config.toml
head_dim = 96
qk_norm = false
lr = 0.0039
warmup_steps = 200
Below are experts of layer 3 (counted from 0) of a mixture-of-experts language model. Rows are named router (the router's row for the expert), up (a neuron's input weights, with its number) and show model dimensions 0-95. Each number is 200 + 30 x the weight over its row's rms, rounded and kept within 0 to 999.
After each expert's rows: "comes after" lists some tokens at least twice as common just before its tokens as in all text. This comes from a sample of Wikipedia text that the model never trained on. Tokens count by the router's weight.

# expert 29
router,220,183,179,197,207,142,206,191,221,234,244,235,217,195,164,262,208,257,144,183,225,188,221,207,223,150,234,214,193,244,203,188,164,244,218,143,181,255,196,180,220,213,180,164,206,155,221,86,149,228,193,216,208,165,238,223,233,191,210,213,223,224,244,170,186,175,210,185,192,167,227,227,225,203,204,235,198,222,141,198,136,206,139,188,207,167,232,207,230,175,169,205,202,213,183,265
up1,181,216,201,171,237,174,198,237,208,214,207,229,206,231,180,223,154,186,215,167,162,261,236,148,188,141,278,196,166,209,199,240,184,231,219,210,222,193,190,202,186,182,219,198,186,221,174,166,193,174,217,166,182,242,157,236,242,171,172,223,191,206,184,165,217,180,179,221,166,175,202,189,250,173,198,151,117,212,207,240,212,219,215,201,181,178,194,157,219,190,161,228,198,185,131,139
up2,189,179,193,142,190,191,171,149,262,196,241,150,186,202,220,157,198,274,224,223,197,268,219,206,248,251,186,208,159,215,199,224,172,227,178,166,211,260,188,204,204,220,216,237,230,187,197,195,234,191,180,217,144,167,206,268,213,240,195,199,226,252,237,250,167,177,177,155,155,177,179,199,206,205,189,221,252,268,192,161,190,168,208,190,172,196,175,230,193,197,213,190,196,174,183,168
up3,206,156,175,184,229,209,258,244,242,192,183,178,208,256,178,171,171,205,193,258,188,245,241,229,220,215,169,188,180,177,259,228,210,194,203,181,169,181,210,221,251,172,196,201,208,126,187,217,167,196,246,138,170,188,165,232,206,210,208,214,243,236,194,258,144,180,167,214,185,143,236,161,161,210,168,206,218,239,217,205,230,137,176,228,144,150,149,216,181,236,221,226,198,212,211,189
up4,217,212,190,237,232,164,207,141,219,212,222,239,211,237,189,167,168,228,190,182,238,174,183,206,160,238,172,183,161,211,252,197,140,235,154,187,210,207,226,142,208,232,191,201,223,210,210,243,222,189,210,164,222,200,180,222,204,249,156,199,239,183,213,171,156,184,155,206,225,239,170,258,241,167,192,199,211,227,232,160,180,190,182,214,240,242,227,184,174,182,215,188,213,193,271,229
up5,228,252,162,200,173,267,216,226,206,239,227,212,235,205,231,202,154,178,245,223,192,196,195,166,147,208,220,216,219,237,188,209,216,194,294,160,191,219,175,207,224,160,146,225,223,237,177,186,214,194,238,186,188,173,203,180,176,214,191,199,217,176,158,232,207,188,176,269,151,236,160,205,170,188,215,134,157,229,138,206,184,170,231,221,215,252,238,218,218,187,173,221,193,170,156,188
up6,203,173,177,230,214,222,223,235,164,201,189,111,169,254,230,185,154,186,181,123,228,197,244,177,164,144,209,201,244,199,229,185,186,218,217,224,209,235,235,159,189,209,213,235,223,190,208,165,214,221,208,151,195,196,195,167,237,169,221,201,213,238,181,192,224,208,146,206,256,237,195,164,155,153,212,176,198,204,195,202,248,137,200,225,194,211,235,191,196,143,150,208,199,263,236,266
up7,211,184,224,181,203,212,249,202,193,154,166,165,213,206,218,177,223,206,169,222,215,188,152,197,141,212,203,190,198,207,175,217,206,230,167,124,231,268,195,221,156,153,216,161,179,209,190,175,179,195,208,180,227,184,210,209,170,217,173,158,197,225,166,247,191,227,223,141,154,211,198,217,169,192,230,199,256,194,160,156,209,200,207,214,215,239,182,230,226,223,225,209,198,177,197,201
up8,254,225,225,217,203,184,192,170,233,180,196,200,170,263,180,210,222,198,205,224,206,211,190,251,177,179,154,207,163,169,237,207,141,143,209,231,225,230,236,240,244,220,198,221,228,210,220,207,184,229,196,213,261,211,175,164,216,198,219,203,192,158,197,194,214,228,161,172,206,241,182,171,203,246,233,215,189,190,170,192,176,202,189,222,173,229,149,142,223,179,205,188,221,188,154,164
comes after: " the", " and", " a", " to", ".\n\n", " was"

# expert 3
router,163,213,183,209,180,221,200,210,183,158,176,243,221,211,183,139,194,190,196,178,232,163,222,222,172,170,171,211,232,210,176,219,236,244,197,224,190,238,184,256,176,190,215,178,135,148,196,160,144,210,189,206,124,236,186,209,255,164,177,177,207,184,169,176,170,192,208,218,253,224,188,234,207,256,181,227,190,211,238,201,231,200,183,179,160,207,241,290,241,222,157,196,206,208,190,205
up0,200,223,248,235,229,194,239,236,140,194,143,208,218,216,204,208,192,211,208,223,119,201,165,177,236,186,229,205,193,177,154,192,239,206,225,265,228,151,241,291,175,179,218,222,182,225,235,204,189,232,199,179,214,182,222,172,179,167,177,211,168,228,208,184,189,238,212,176,278,187,193,213,217,185,217,170,193,181,159,209,258,210,203,237,182,195,186,237,175,165,209,173,197,254,200,164
up1,139,190,190,199,153,227,198,224,265,240,198,194,168,230,160,163,230,179,224,150,206,204,199,222,174,208,169,120,155,242,213,152,156,224,201,150,211,201,186,230,204,194,196,210,224,144,207,172,236,244,212,196,171,208,234,247,208,155,162,185,180,203,215,217,183,183,191,201,192,148,124,259,155,217,217,202,215,201,209,230,214,237,139,221,251,223,208,187,178,195,200,210,238,211,238,185
up2,193,122,134,150,171,166,198,181,256,242,184,212,116,193,189,190,238,185,194,217,206,248,237,215,177,198,205,236,240,192,195,284,228,214,204,226,215,138,249,196,156,169,205,197,212,186,226,181,150,176,205,170,173,180,229,177,201,201,205,229,211,225,165,164,232,233,233,204,205,187,192,163,180,168,184,226,201,206,208,193,255,194,199,165,150,244,133,192,185,192,214,184,175,202,198,199
up3,166,228,169,175,178,154,215,235,156,175,179,194,183,271,143,163,203,193,210,213,219,207,182,210,162,261,224,169,192,227,150,183,213,180,197,207,178,201,216,227,193,264,200,133,188,214,175,196,244,218,224,196,177,212,199,190,208,155,170,211,160,215,218,199,161,230,186,171,189,237,205,238,213,146,235,242,186,159,240,170,176,185,152,209,165,220,239,209,211,175,212,247,162,235,147,137
up4,220,237,196,174,250,189,218,207,257,264,215,173,182,243,195,215,209,198,192,207,198,150,177,214,273,236,175,203,219,227,161,194,268,208,181,202,141,202,181,263,234,154,206,252,191,144,189,217,169,225,193,188,205,199,149,198,178,202,221,196,212,243,210,217,212,230,205,158,212,234,178,216,251,265,258,220,167,191,182,239,191,141,191,147,172,184,225,187,212,181,119,156,168,178,237,195
up5,182,199,170,146,205,249,242,225,248,181,212,215,220,239,257,202,217,224,216,191,221,218,203,199,204,211,206,259,137,159,128,252,189,194,216,189,197,188,236,180,154,200,193,178,193,164,213,191,177,188,250,201,183,185,214,223,259,203,232,159,196,207,173,209,179,133,219,188,233,125,193,199,205,183,268,151,179,178,238,220,238,205,211,224,184,151,211,257,192,173,165,176,203,214,180,180
up6,206,198,224,227,184,160,209,179,225,220,163,211,203,189,225,197,221,206,151,242,220,205,187,243,181,177,219,166,221,167,146,153,207,231,192,228,186,185,232,193,163,212,247,184,176,220,204,188,202,187,231,234,162,191,191,261,151,159,189,182,222,150,200,222,152,246,225,191,178,184,199,236,227,191,254,227,211,254,239,128,208,165,164,182,251,194,181,196,207,169,199,159,186,158,158,258
up7,198,231,164,191,215,216,233,198,241,163,155,214,267,201,219,147,221,202,208,197,202,216,206,155,258,194,218,184,154,167,207,202,130,194,197,227,231,177,201,169,156,228,221,197,200,176,228,172,164,237,169,236,182,171,181,231,231,163,147,164,220,169,182,192,214,176,221,202,219,213,158,219,187,240,247,151,148,191,219,198,224,166,208,214,224,170,169,152,131,183,172,218,202,232,162,198
comes after: "\n", ")\n", " |\n", ".\n", " part", ";\n"

# expert 18
router,189,236,196,208,226,245,198,195,173,242,213,200,184,196,199,224,198,186,201,178,192,158,240,213,208,189,208,218,164,194,209,202,198,203,195,201,171,173,193,152,186,179,186,172,250,186,209,186,137,171,153,245,216,227,222,215,234,234,187,175,216,239,212,180,188,224,219,247,163,173,187,175,260,159,261,159,199,218,244,237,148,207,211,152,196,198,191,181,253,234,227,136,202,174,197,197
up0,161,161,202,201,200,173,194,189,224,167,158,228,134,228,227,209,185,228,212,156,203,173,198,184,206,202,176,217,194,234,154,235,212,179,195,273,198,181,233,227,227,201,207,205,183,219,180,140,172,182,244,192,206,179,229,210,183,139,244,222,146,198,206,187,169,251,148,209,234,166,202,222,165,256,180,226,242,171,183,223,197,119,225,207,162,177,167,208,208,197,155,199,134,173,198,213
up1,196,162,195,199,201,233,156,205,178,183,160,155,212,180,260,155,207,215,189,214,222,224,221,236,222,193,193,185,145,207,200,229,205,206,240,213,230,168,245,163,253,172,245,209,199,191,156,208,181,198,223,250,188,200,237,204,246,176,207,217,215,207,201,242,196,220,167,283,182,216,216,238,209,183,221,172,196,186,154,211,203,201,212,201,195,188,159,235,186,218,192,194,182,195,264,200
up2,244,169,160,197,165,152,173,150,149,211,217,212,288,220,193,171,246,189,206,223,200,193,215,241,128,154,208,183,206,217,234,187,245,195,211,173,264,200,226,213,223,228,204,232,171,202,173,161,208,159,184,245,186,221,199,205,227,215,243,234,158,185,164,196,215,194,176,228,212,208,221,177,174,201,217,222,150,225,228,122,164,240,230,212,137,190,214,158,244,144,227,214,241,145,227,199
up3,181,238,195,223,178,214,156,200,208,194,199,250,197,194,191,228,198,199,189,181,146,197,190,210,259,224,123,173,218,185,165,252,224,185,114,250,213,196,220,239,184,216,122,211,212,185,229,183,219,184,232,224,154,215,203,144,188,226,174,233,290,163,167,214,177,206,169,191,232,190,183,168,159,223,174,176,204,196,181,200,164,222,162,286,177,225,219,176,225,215,235,177,145,238,164,185
up4,193,205,177,199,159,243,132,128,219,221,222,166,206,161,186,237,223,182,213,195,248,194,202,216,125,225,143,165,144,190,220,210,203,218,203,201,164,194,176,223,204,202,181,206,225,182,231,194,277,235,245,155,183,196,195,166,244,152,151,188,192,223,232,216,245,169,216,182,185,181,206,212,206,218,222,204,161,202,223,181,193,158,248,190,191,243,228,231,194,232,221,215,240,188,240,231
up5,197,256,246,246,171,226,198,165,170,178,192,213,238,161,163,141,183,146,208,206,218,188,209,162,229,212,185,149,179,215,206,191,164,231,208,228,190,250,223,222,244,191,223,213,252,191,145,214,236,205,199,237,208,241,135,212,163,180,183,223,159,143,166,232,177,183,220,178,226,188,214,234,180,141,167,257,240,215,201,220,182,220,192,187,213,217,191,233,196,194,211,169,209,236,171,173
up6,210,192,206,223,256,175,220,231,212,243,188,213,197,220,216,179,192,170,213,170,212,243,211,134,167,184,163,183,242,171,249,217,183,188,160,162,214,257,221,201,173,262,235,204,173,198,187,200,193,173,204,166,162,195,142,183,160,226,203,244,183,246,194,196,162,198,161,187,199,185,239,234,198,199,183,285,197,148,176,192,192,176,220,225,186,240,226,184,216,210,167,191,135,172,147,269
up7,187,219,133,256,199,253,275,165,186,194,230,184,184,220,183,212,173,194,259,193,267,194,224,185,160,204,211,206,243,189,154,200,238,227,207,172,198,224,197,250,194,223,208,141,228,225,229,198,189,209,230,214,159,164,151,162,173,223,201,161,230,188,205,257,255,252,108,227,209,180,178,191,173,191,230,169,205,222,144,182,151,180,183,196,175,173,232,164,196,232,216,212,224,196,230,189
comes after: " ", "201", "200", "202", "199", "198"

# expert 40
router,180,182,171,162,209,250,189,193,219,233,224,202,157,202,156,209,215,194,191,181,138,169,223,236,216,134,269,197,152,243,179,219,230,252,204,192,172,241,178,147,182,172,219,200,221,157,251,167,199,252,189,202,254,151,200,193,206,230,196,188,207,180,191,160,241,192,220,193,211,138,242,213,184,175,183,196,204,184,202,231,228,191,194,184,225,167,220,155,206,196,181,190,202,199,196,212
up1,216,213,172,188,205,204,193,202,213,233,234,172,192,179,245,201,176,177,192,194,204,174,231,192,234,211,205,146,243,189,205,258,207,184,188,160,205,186,225,185,188,152,176,220,189,204,159,267,255,159,207,187,153,138,203,125,190,218,208,187,203,195,231,189,196,214,205,213,224,184,219,261,175,250,224,169,144,220,180,211,205,171,196,187,172,222,204,149,222,215,172,177,210,129,242,168
up2,204,235,135,193,169,200,196,155,187,197,159,209,225,281,208,188,195,161,253,223,155,195,184,233,181,227,230,236,228,222,200,228,189,203,214,218,219,205,183,162,171,163,198,174,139,193,216,146,215,198,210,180,194,215,149,142,165,199,191,203,242,140,221,210,150,183,204,152,183,208,203,192,210,216,171,189,175,146,222,142,152,190,214,234,217,191,161,192,222,159,236,185,180,241,199,196
up3,187,180,188,148,272,256,194,211,165,175,190,209,229,141,243,245,170,183,176,205,223,187,168,173,174,204,204,221,215,206,155,250,186,216,213,175,245,197,205,152,212,189,195,217,226,184,164,214,264,202,176,249,260,193,205,212,217,220,222,172,213,206,168,198,229,190,278,113,204,259,218,226,195,209,219,208,245,153,184,259,214,209,161,241,204,225,202,206,219,136,145,236,254,164,234,219
up4,195,183,197,229,218,246,180,248,189,195,271,188,183,202,200,212,213,210,225,192,191,253,198,203,200,191,247,231,175,201,180,261,177,163,220,152,218,193,239,231,229,236,230,211,162,169,133,242,164,212,197,243,251,175,170,238,167,205,160,201,221,165,220,204,220,193,246,216,265,183,202,229,230,104,135,153,137,196,196,218,172,189,157,243,160,214,194,207,182,220,196,225,197,162,210,172
up5,217,231,196,235,212,206,178,229,205,218,126,102,155,223,193,184,187,152,186,131,187,216,200,203,190,208,168,219,215,190,176,194,183,195,217,141,218,210,200,271,234,170,206,123,228,229,232,187,137,270,208,212,196,192,218,170,239,190,249,177,193,194,182,240,208,149,189,217,177,216,223,209,194,157,192,228,149,195,228,223,185,151,221,180,214,224,195,152,250,217,220,196,218,238,203,160
up6,194,172,223,179,228,257,186,164,240,238,231,198,196,269,186,237,202,202,204,175,180,177,204,211,238,178,183,208,173,189,201,208,200,223,194,146,190,218,242,164,220,158,157,126,157,210,192,185,197,251,157,169,248,138,233,187,185,211,172,208,187,206,183,217,142,180,217,157,204,219,110,187,179,204,165,144,206,227,200,183,268,183,216,175,219,212,199,262,200,155,158,178,204,184,246,162
up7,215,178,231,173,193,173,233,196,213,196,130,245,121,173,261,254,223,184,240,238,156,203,238,201,200,174,229,142,225,211,180,166,213,225,184,216,223,236,210,189,225,203,202,134,254,233,263,181,147,183,189,208,265,179,224,206,215,189,177,192,210,185,239,216,220,204,224,203,193,185,207,204,193,147,224,188,183,225,167,187,236,194,176,245,170,132,166,207,161,156,209,233,222,222,170,169
up8,169,124,172,211,188,162,188,212,176,254,164,196,144,224,185,199,238,217,190,218,198,175,186,210,232,181,219,192,203,141,234,216,201,213,212,182,165,208,206,171,234,200,215,237,170,198,240,207,172,227,191,168,246,205,209,191,161,195,248,214,177,221,225,144,165,199,240,213,129,186,235,192,219,214,214,235,161,209,198,181,198,174,226,185,249,205,177,191,160,203,212,207,213,249,223,168
comes after: " the", " a", " and", " to", " The", " an"

# expert 28
router,294,222,189,216,150,207,216,173,177,209,196,219,228,189,160,151,212,224,173,156,204,203,195,205,205,217,183,162,173,221,217,182,192,232,207,218,160,201,255,145,180,203,206,220,229,155,198,186,227,268,234,233,228,178,235,209,253,194,174,185,239,163,205,199,189,177,234,210,160,200,121,174,200,189,229,223,222,172,207,214,156,227,197,170,195,164,215,211,180,209,188,169,167,160,185,162
up0,158,200,184,219,125,217,182,280,209,229,179,209,209,205,171,226,197,139,220,177,167,189,275,201,254,192,216,174,219,187,238,196,189,216,253,215,226,216,223,189,194,201,209,199,199,190,212,205,181,213,218,180,188,222,192,187,202,163,188,224,219,154,193,185,181,154,197,154,237,215,197,145,213,171,198,212,197,200,170,194,186,255,144,165,191,220,184,197,105,156,172,132,150,262,169,233
up1,256,213,219,236,185,219,228,233,178,175,196,168,240,200,158,169,215,243,191,196,201,227,212,198,200,161,196,195,242,157,164,173,220,168,245,140,195,234,206,170,208,197,169,249,161,181,258,203,213,252,205,246,244,192,166,210,148,228,208,201,198,225,187,195,193,165,167,263,184,233,191,149,188,171,169,177,186,152,200,210,235,213,216,186,218,163,255,204,192,209,211,247,167,208,214,169
up2,232,196,211,206,186,240,218,239,212,201,173,225,203,221,236,159,223,212,206,254,215,229,199,153,202,245,206,162,187,161,200,221,152,193,197,209,184,217,236,175,212,207,195,196,213,200,200,238,182,221,253,162,184,163,184,157,182,217,200,202,243,178,153,187,197,236,233,185,244,239,171,171,201,210,204,172,199,196,163,242,204,173,220,217,209,193,201,169,210,206,216,193,205,163,259,189
up3,209,195,256,158,194,228,201,157,191,192,254,190,177,178,189,207,187,199,258,212,220,211,173,236,206,159,188,182,206,245,191,151,219,172,252,179,200,206,180,204,179,193,216,232,218,154,193,179,195,181,250,213,246,219,167,216,177,206,221,141,173,158,227,198,203,194,174,205,216,235,174,222,169,241,153,235,245,238,230,152,220,213,188,216,217,191,280,214,186,213,205,203,246,228,198,174
up4,192,212,179,202,178,228,132,240,221,192,212,190,192,220,195,221,200,186,202,161,208,235,203,160,175,204,196,150,167,182,226,238,210,239,256,165,246,161,209,223,244,217,141,190,169,185,185,156,207,201,233,226,213,265,238,207,216,223,167,241,203,154,183,191,215,197,212,172,216,228,148,149,173,183,230,222,211,197,202,157,201,204,193,176,209,168,235,180,173,202,211,165,218,154,250,170
up5,180,241,233,208,182,219,241,191,161,235,207,185,210,196,207,153,242,168,236,232,224,229,222,211,193,241,279,184,177,243,170,202,215,213,222,212,216,209,197,206,235,233,184,220,169,171,151,186,193,240,183,231,201,188,229,243,218,178,195,205,204,199,223,191,198,183,152,207,156,163,173,149,108,188,213,243,201,165,173,175,218,196,251,218,204,212,229,173,186,190,239,199,262,167,171,214
up6,252,209,109,178,208,237,187,182,178,161,229,171,221,165,164,211,200,219,142,151,187,236,218,182,244,228,186,176,197,190,186,146,185,169,256,204,195,228,265,164,237,220,187,206,215,254,217,187,217,175,220,185,217,205,203,156,171,244,214,206,235,198,158,188,191,229,136,220,220,193,157,155,130,216,227,235,269,190,174,232,196,229,173,155,216,241,192,187,222,183,245,203,209,141,180,228
up7,220,190,212,221,149,205,203,182,221,166,215,227,146,230,179,189,178,153,256,203,243,196,207,187,188,190,185,133,257,228,134,176,240,183,189,225,211,218,178,162,215,187,240,188,227,224,190,189,188,230,167,193,142,182,260,163,211,183,168,169,141,173,226,188,187,205,189,191,198,254,232,187,186,174,221,161,179,209,160,201,170,169,222,125,183,224,232,256,190,251,215,171,198,200,172,224
comes after: ".", ".\n\n", "\n\n", " |\n\n", "==\n", " that"

# expert 2
router,153,194,195,242,176,216,192,198,226,236,190,179,148,199,191,225,194,202,242,251,259,208,197,211,131,154,201,190,160,185,231,207,204,212,175,211,173,246,201,225,219,195,163,276,233,198,202,252,197,277,164,212,201,200,214,174,255,267,230,202,181,156,226,213,172,238,204,182,234,231,125,193,187,222,212,195,179,231,187,206,165,219,217,235,183,174,240,218,197,231,211,181,185,215,166,202
up0,196,158,170,239,191,203,222,261,187,181,166,203,228,267,145,251,193,189,201,183,212,136,142,215,183,182,213,193,228,202,183,188,180,222,214,159,159,215,186,205,164,239,198,210,179,143,205,175,199,214,162,199,143,235,175,202,246,173,207,193,221,150,203,156,200,215,209,222,220,224,257,188,183,219,164,173,167,222,187,218,206,187,186,261,147,127,215,211,205,181,226,198,215,219,149,234
up1,152,189,227,173,161,238,192,102,191,183,229,214,143,203,197,203,226,207,205,260,261,221,229,213,215,244,219,218,199,177,200,230,212,231,245,287,171,206,240,187,257,196,251,185,178,198,208,176,245,225,223,164,157,189,164,213,256,240,230,179,174,230,236,156,212,158,218,228,183,229,180,167,218,180,215,188,200,204,209,191,229,213,220,184,181,147,231,221,158,201,174,198,138,204,202,203
up2,189,172,128,185,189,213,158,165,173,146,192,226,186,163,219,201,189,182,211,215,240,208,196,191,228,173,240,127,228,192,198,189,193,234,172,196,136,232,186,215,252,198,172,219,183,179,205,180,253,220,204,215,207,238,218,185,200,194,209,215,185,210,199,245,214,213,197,245,244,168,131,189,234,192,146,202,210,183,163,205,152,192,200,213,259,196,175,150,142,178,217,255,186,234,207,265
up3,126,208,176,196,210,238,197,192,210,185,235,237,173,218,208,222,186,198,252,234,210,199,168,175,179,164,194,148,229,142,208,218,208,181,191,166,183,207,235,277,166,217,223,223,170,185,168,181,197,246,209,251,200,199,166,192,193,201,212,200,192,131,161,194,191,205,180,233,178,204,173,206,184,186,197,155,191,262,206,225,193,206,165,229,204,260,195,148,165,226,240,204,180,203,170,174
up4,192,207,225,148,226,189,182,213,197,215,161,225,172,228,187,227,222,150,222,199,234,212,222,203,217,227,142,192,187,221,210,234,148,215,240,179,208,175,195,259,212,210,188,248,215,169,204,207,187,206,267,197,237,155,207,116,185,207,190,179,191,204,232,237,225,260,185,166,241,190,244,157,180,206,214,182,220,217,179,176,195,236,218,165,195,171,176,148,200,214,217,224,219,138,165,160
up5,216,204,216,185,206,169,149,238,189,205,150,209,227,157,281,254,219,146,160,176,176,216,218,209,205,177,226,165,185,153,246,225,205,158,206,200,209,219,180,206,204,174,229,194,177,252,157,209,212,209,176,183,164,241,163,223,225,260,177,184,164,154,210,193,247,221,217,191,199,218,221,217,242,183,225,227,158,197,222,153,189,176,193,197,190,226,258,254,192,190,170,219,185,196,162,133
up6,217,235,202,174,217,200,157,178,199,237,203,206,224,187,143,211,189,218,208,204,185,168,253,150,179,119,175,157,245,179,168,191,208,167,186,192,187,175,171,247,219,257,182,262,194,217,234,230,220,238,215,146,209,191,214,159,195,268,276,171,207,173,238,207,167,184,227,216,225,201,131,245,195,175,181,162,189,187,246,160,222,193,146,237,207,195,206,198,244,195,197,197,201,217,243,193
up7,164,195,199,221,176,170,193,238,289,203,199,156,235,221,170,157,150,257,212,201,218,222,212,284,175,235,189,228,202,197,208,237,180,199,198,133,210,208,243,145,183,208,183,242,194,246,244,203,209,162,174,214,193,232,234,207,178,199,201,217,214,142,251,253,247,253,143,164,151,232,182,214,211,146,149,213,184,216,169,165,177,185,227,220,138,183,224,221,207,203,225,210,221,176,173,169
comes after: ",", ".", " t", " p", " s", " f"

# expert 44
router,194,227,191,220,254,262,216,210,157,248,223,190,200,209,181,234,204,187,186,183,195,154,248,215,206,202,206,220,160,189,217,194,210,198,197,196,178,187,197,149,191,175,173,159,254,181,223,196,155,186,144,256,234,239,242,204,238,228,162,154,212,241,234,167,188,223,206,248,170,161,186,169,246,168,258,196,209,209,229,239,162,217,196,144,216,197,192,192,254,226,199,134,184,175,205,207
up0,156,163,211,214,208,246,200,143,222,154,178,186,149,196,225,228,187,219,239,231,244,181,232,179,173,148,129,200,231,212,212,232,179,206,163,213,225,210,214,212,223,221,205,199,193,204,248,177,196,174,202,196,259,195,189,205,182,176,218,200,208,192,244,256,200,208,152,192,163,237,190,231,190,262,148,207,222,143,236,191,165,196,231,209,196,214,239,223,212,159,178,173,160,192,210,188
up1,193,165,177,221,223,185,222,219,198,185,124,203,198,191,234,190,271,204,207,174,168,195,215,158,249,195,184,121,131,174,182,262,212,207,215,216,180,195,192,201,170,165,180,154,236,232,231,240,183,162,230,167,191,204,232,210,227,174,170,206,251,188,200,150,205,233,229,235,173,130,225,196,224,235,210,194,208,216,234,171,205,176,202,187,219,143,157,212,141,162,189,255,159,199,215,207
up2,189,221,188,264,177,180,236,179,198,213,184,214,189,195,192,208,208,163,213,178,189,209,208,228,235,202,197,175,191,228,218,208,217,213,139,226,252,162,220,268,203,218,230,202,198,220,151,223,224,160,196,175,222,196,202,184,185,179,168,177,154,239,196,161,173,186,163,140,178,187,191,251,194,125,180,212,168,157,160,137,155,180,193,227,268,232,235,265,179,177,217,199,158,201,195,236
up3,217,277,198,228,224,179,196,183,205,175,168,231,169,172,241,212,186,224,200,208,205,193,202,168,209,246,177,180,261,229,193,136,127,218,195,185,211,223,214,248,262,173,219,162,203,183,189,206,225,183,225,204,171,208,128,148,186,169,190,217,237,237,273,157,160,204,237,242,201,157,220,202,205,214,203,165,247,205,164,216,244,264,152,165,237,221,190,202,197,154,147,211,199,235,216,229
up4,185,171,178,222,233,231,273,163,209,138,245,224,193,212,184,174,207,206,226,214,198,204,247,157,180,201,215,196,161,180,201,211,188,198,237,212,209,239,160,189,244,171,249,201,287,201,218,208,216,198,186,186,220,208,235,209,194,162,223,250,181,255,208,232,175,222,188,228,220,187,206,121,192,198,168,220,208,235,233,205,200,198,198,232,222,178,176,155,177,185,143,206,193,256,197,159
up5,153,175,158,188,272,237,223,181,217,231,235,173,201,210,184,179,219,209,229,201,218,199,177,260,209,235,211,126,214,202,171,236,179,210,201,155,162,186,200,179,143,185,189,189,218,199,210,216,162,149,163,214,215,207,198,204,190,203,265,142,216,212,254,215,204,180,224,206,195,207,210,209,173,191,223,169,201,224,188,161,220,199,180,205,159,195,170,166,168,184,163,209,142,218,193,179
up6,206,255,158,176,203,198,176,241,215,194,139,199,191,208,182,169,170,190,198,248,215,181,237,196,184,227,167,177,162,184,212,198,214,213,229,211,222,161,189,170,188,172,246,206,190,188,259,224,160,181,133,234,192,213,150,193,174,168,174,197,185,231,225,241,195,208,256,222,195,220,222,198,182,173,180,219,176,223,197,210,207,183,150,220,200,239,184,244,182,171,140,193,213,239,183,176
up7,196,183,190,186,221,217,231,219,199,177,210,220,225,231,172,164,181,219,188,229,179,237,162,205,167,256,157,205,183,241,236,153,122,168,158,198,213,224,223,243,225,213,206,202,202,207,188,206,258,172,176,218,191,121,129,155,198,206,226,188,219,193,185,134,163,189,189,213,184,229,245,226,128,191,182,230,197,175,229,213,197,188,185,197,243,180,228,186,237,204,214,193,147,199,169,197
comes after: " ", " of", " in", " to", " for", " with"

# expert 9
router,184,218,138,219,213,221,178,174,176,213,171,237,185,181,243,211,176,209,188,212,229,253,211,215,193,182,185,215,206,187,249,232,159,218,195,240,202,184,173,172,187,172,287,214,254,188,241,226,187,153,178,234,207,232,220,209,197,232,239,246,218,170,178,154,244,158,249,185,250,228,240,199,246,229,144,182,171,203,130,174,195,165,265,227,146,185,191,209,186,201,188,202,159,174,194,207
up0,200,175,169,217,157,146,206,160,235,171,206,218,216,252,277,198,183,230,197,200,142,233,190,209,178,263,242,229,193,239,223,201,240,215,208,223,198,216,228,258,191,213,242,241,227,168,213,205,209,192,230,232,167,222,191,195,193,211,220,232,199,175,219,224,195,180,206,210,186,197,179,221,202,239,153,133,183,184,184,173,218,131,212,223,153,198,226,177,220,191,192,231,216,222,192,128
up1,269,176,165,200,238,231,179,208,253,181,230,233,239,146,213,202,191,187,162,198,154,224,189,174,194,193,189,182,180,175,240,179,247,202,165,224,137,203,192,110,202,186,161,233,237,239,227,193,220,211,210,177,236,233,141,218,146,166,259,213,148,200,194,200,211,193,169,159,243,170,237,225,196,197,170,182,180,194,245,213,201,195,211,213,187,232,210,171,189,201,220,142,215,176,171,112
up2,221,252,216,204,208,228,171,164,185,213,167,161,204,238,233,166,213,208,210,213,189,224,222,233,247,199,153,209,193,194,206,174,187,202,228,192,198,224,176,166,187,158,209,225,183,223,230,194,148,203,223,169,245,227,229,201,228,196,214,243,212,209,192,154,215,181,213,150,247,195,248,187,208,231,243,171,111,177,221,134,173,146,218,196,171,168,171,222,154,243,202,189,153,222,176,211
up3,194,205,158,195,199,171,165,209,229,191,121,205,167,239,188,175,194,195,200,210,192,242,216,224,234,152,202,176,150,235,196,219,191,202,208,188,149,238,217,205,190,181,255,245,200,211,219,164,215,230,207,207,220,248,133,165,161,217,229,229,176,181,236,245,189,223,223,214,166,208,221,226,211,223,189,211,228,183,174,179,167,174,183,216,201,202,166,190,125,136,172,216,200,213,236,179
up4,174,186,207,214,207,267,197,199,198,166,201,150,222,220,197,235,175,159,216,163,201,210,105,212,177,263,157,197,187,190,215,186,198,224,201,190,246,213,207,252,204,214,201,218,244,186,155,200,149,206,227,196,224,231,191,261,179,240,252,272,206,216,230,201,228,132,221,179,216,217,178,156,150,176,157,134,233,219,170,197,136,166,196,200,188,266,257,207,237,185,234,182,193,194,230,145
up5,228,205,221,192,199,267,210,200,241,205,206,245,253,168,248,152,183,150,204,219,258,178,213,207,247,196,161,210,212,167,213,171,204,211,199,226,181,185,226,209,187,146,268,197,243,171,207,210,207,233,235,185,193,185,154,208,220,190,217,220,170,222,149,220,250,198,177,109,185,139,227,186,256,237,161,172,231,266,207,214,203,202,195,205,159,216,203,173,186,231,170,207,248,139,150,180
up6,227,181,154,197,230,212,257,222,203,160,160,166,166,201,218,214,220,237,263,253,180,221,140,176,227,165,130,138,203,268,237,260,176,206,165,192,222,248,187,179,199,194,219,253,166,231,200,236,218,180,204,199,192,224,174,192,204,122,248,239,173,179,216,200,245,189,212,203,227,219,255,164,195,190,197,220,153,186,210,229,193,221,189,204,201,242,201,218,180,252,213,261,174,181,196,206
up7,204,149,205,186,148,179,209,231,197,197,154,173,218,197,219,220,242,206,154,193,207,180,224,185,174,205,237,207,211,190,255,211,243,214,165,206,135,185,156,154,238,150,224,206,196,187,159,197,189,108,193,221,235,185,210,168,222,236,259,227,141,227,186,216,209,172,199,170,267,220,148,181,216,196,175,171,177,193,199,181,249,165,180,202,206,182,209,231,214,187,222,158,132,211,223,218
comes after: " ", "|", "201", "200", "202", " ("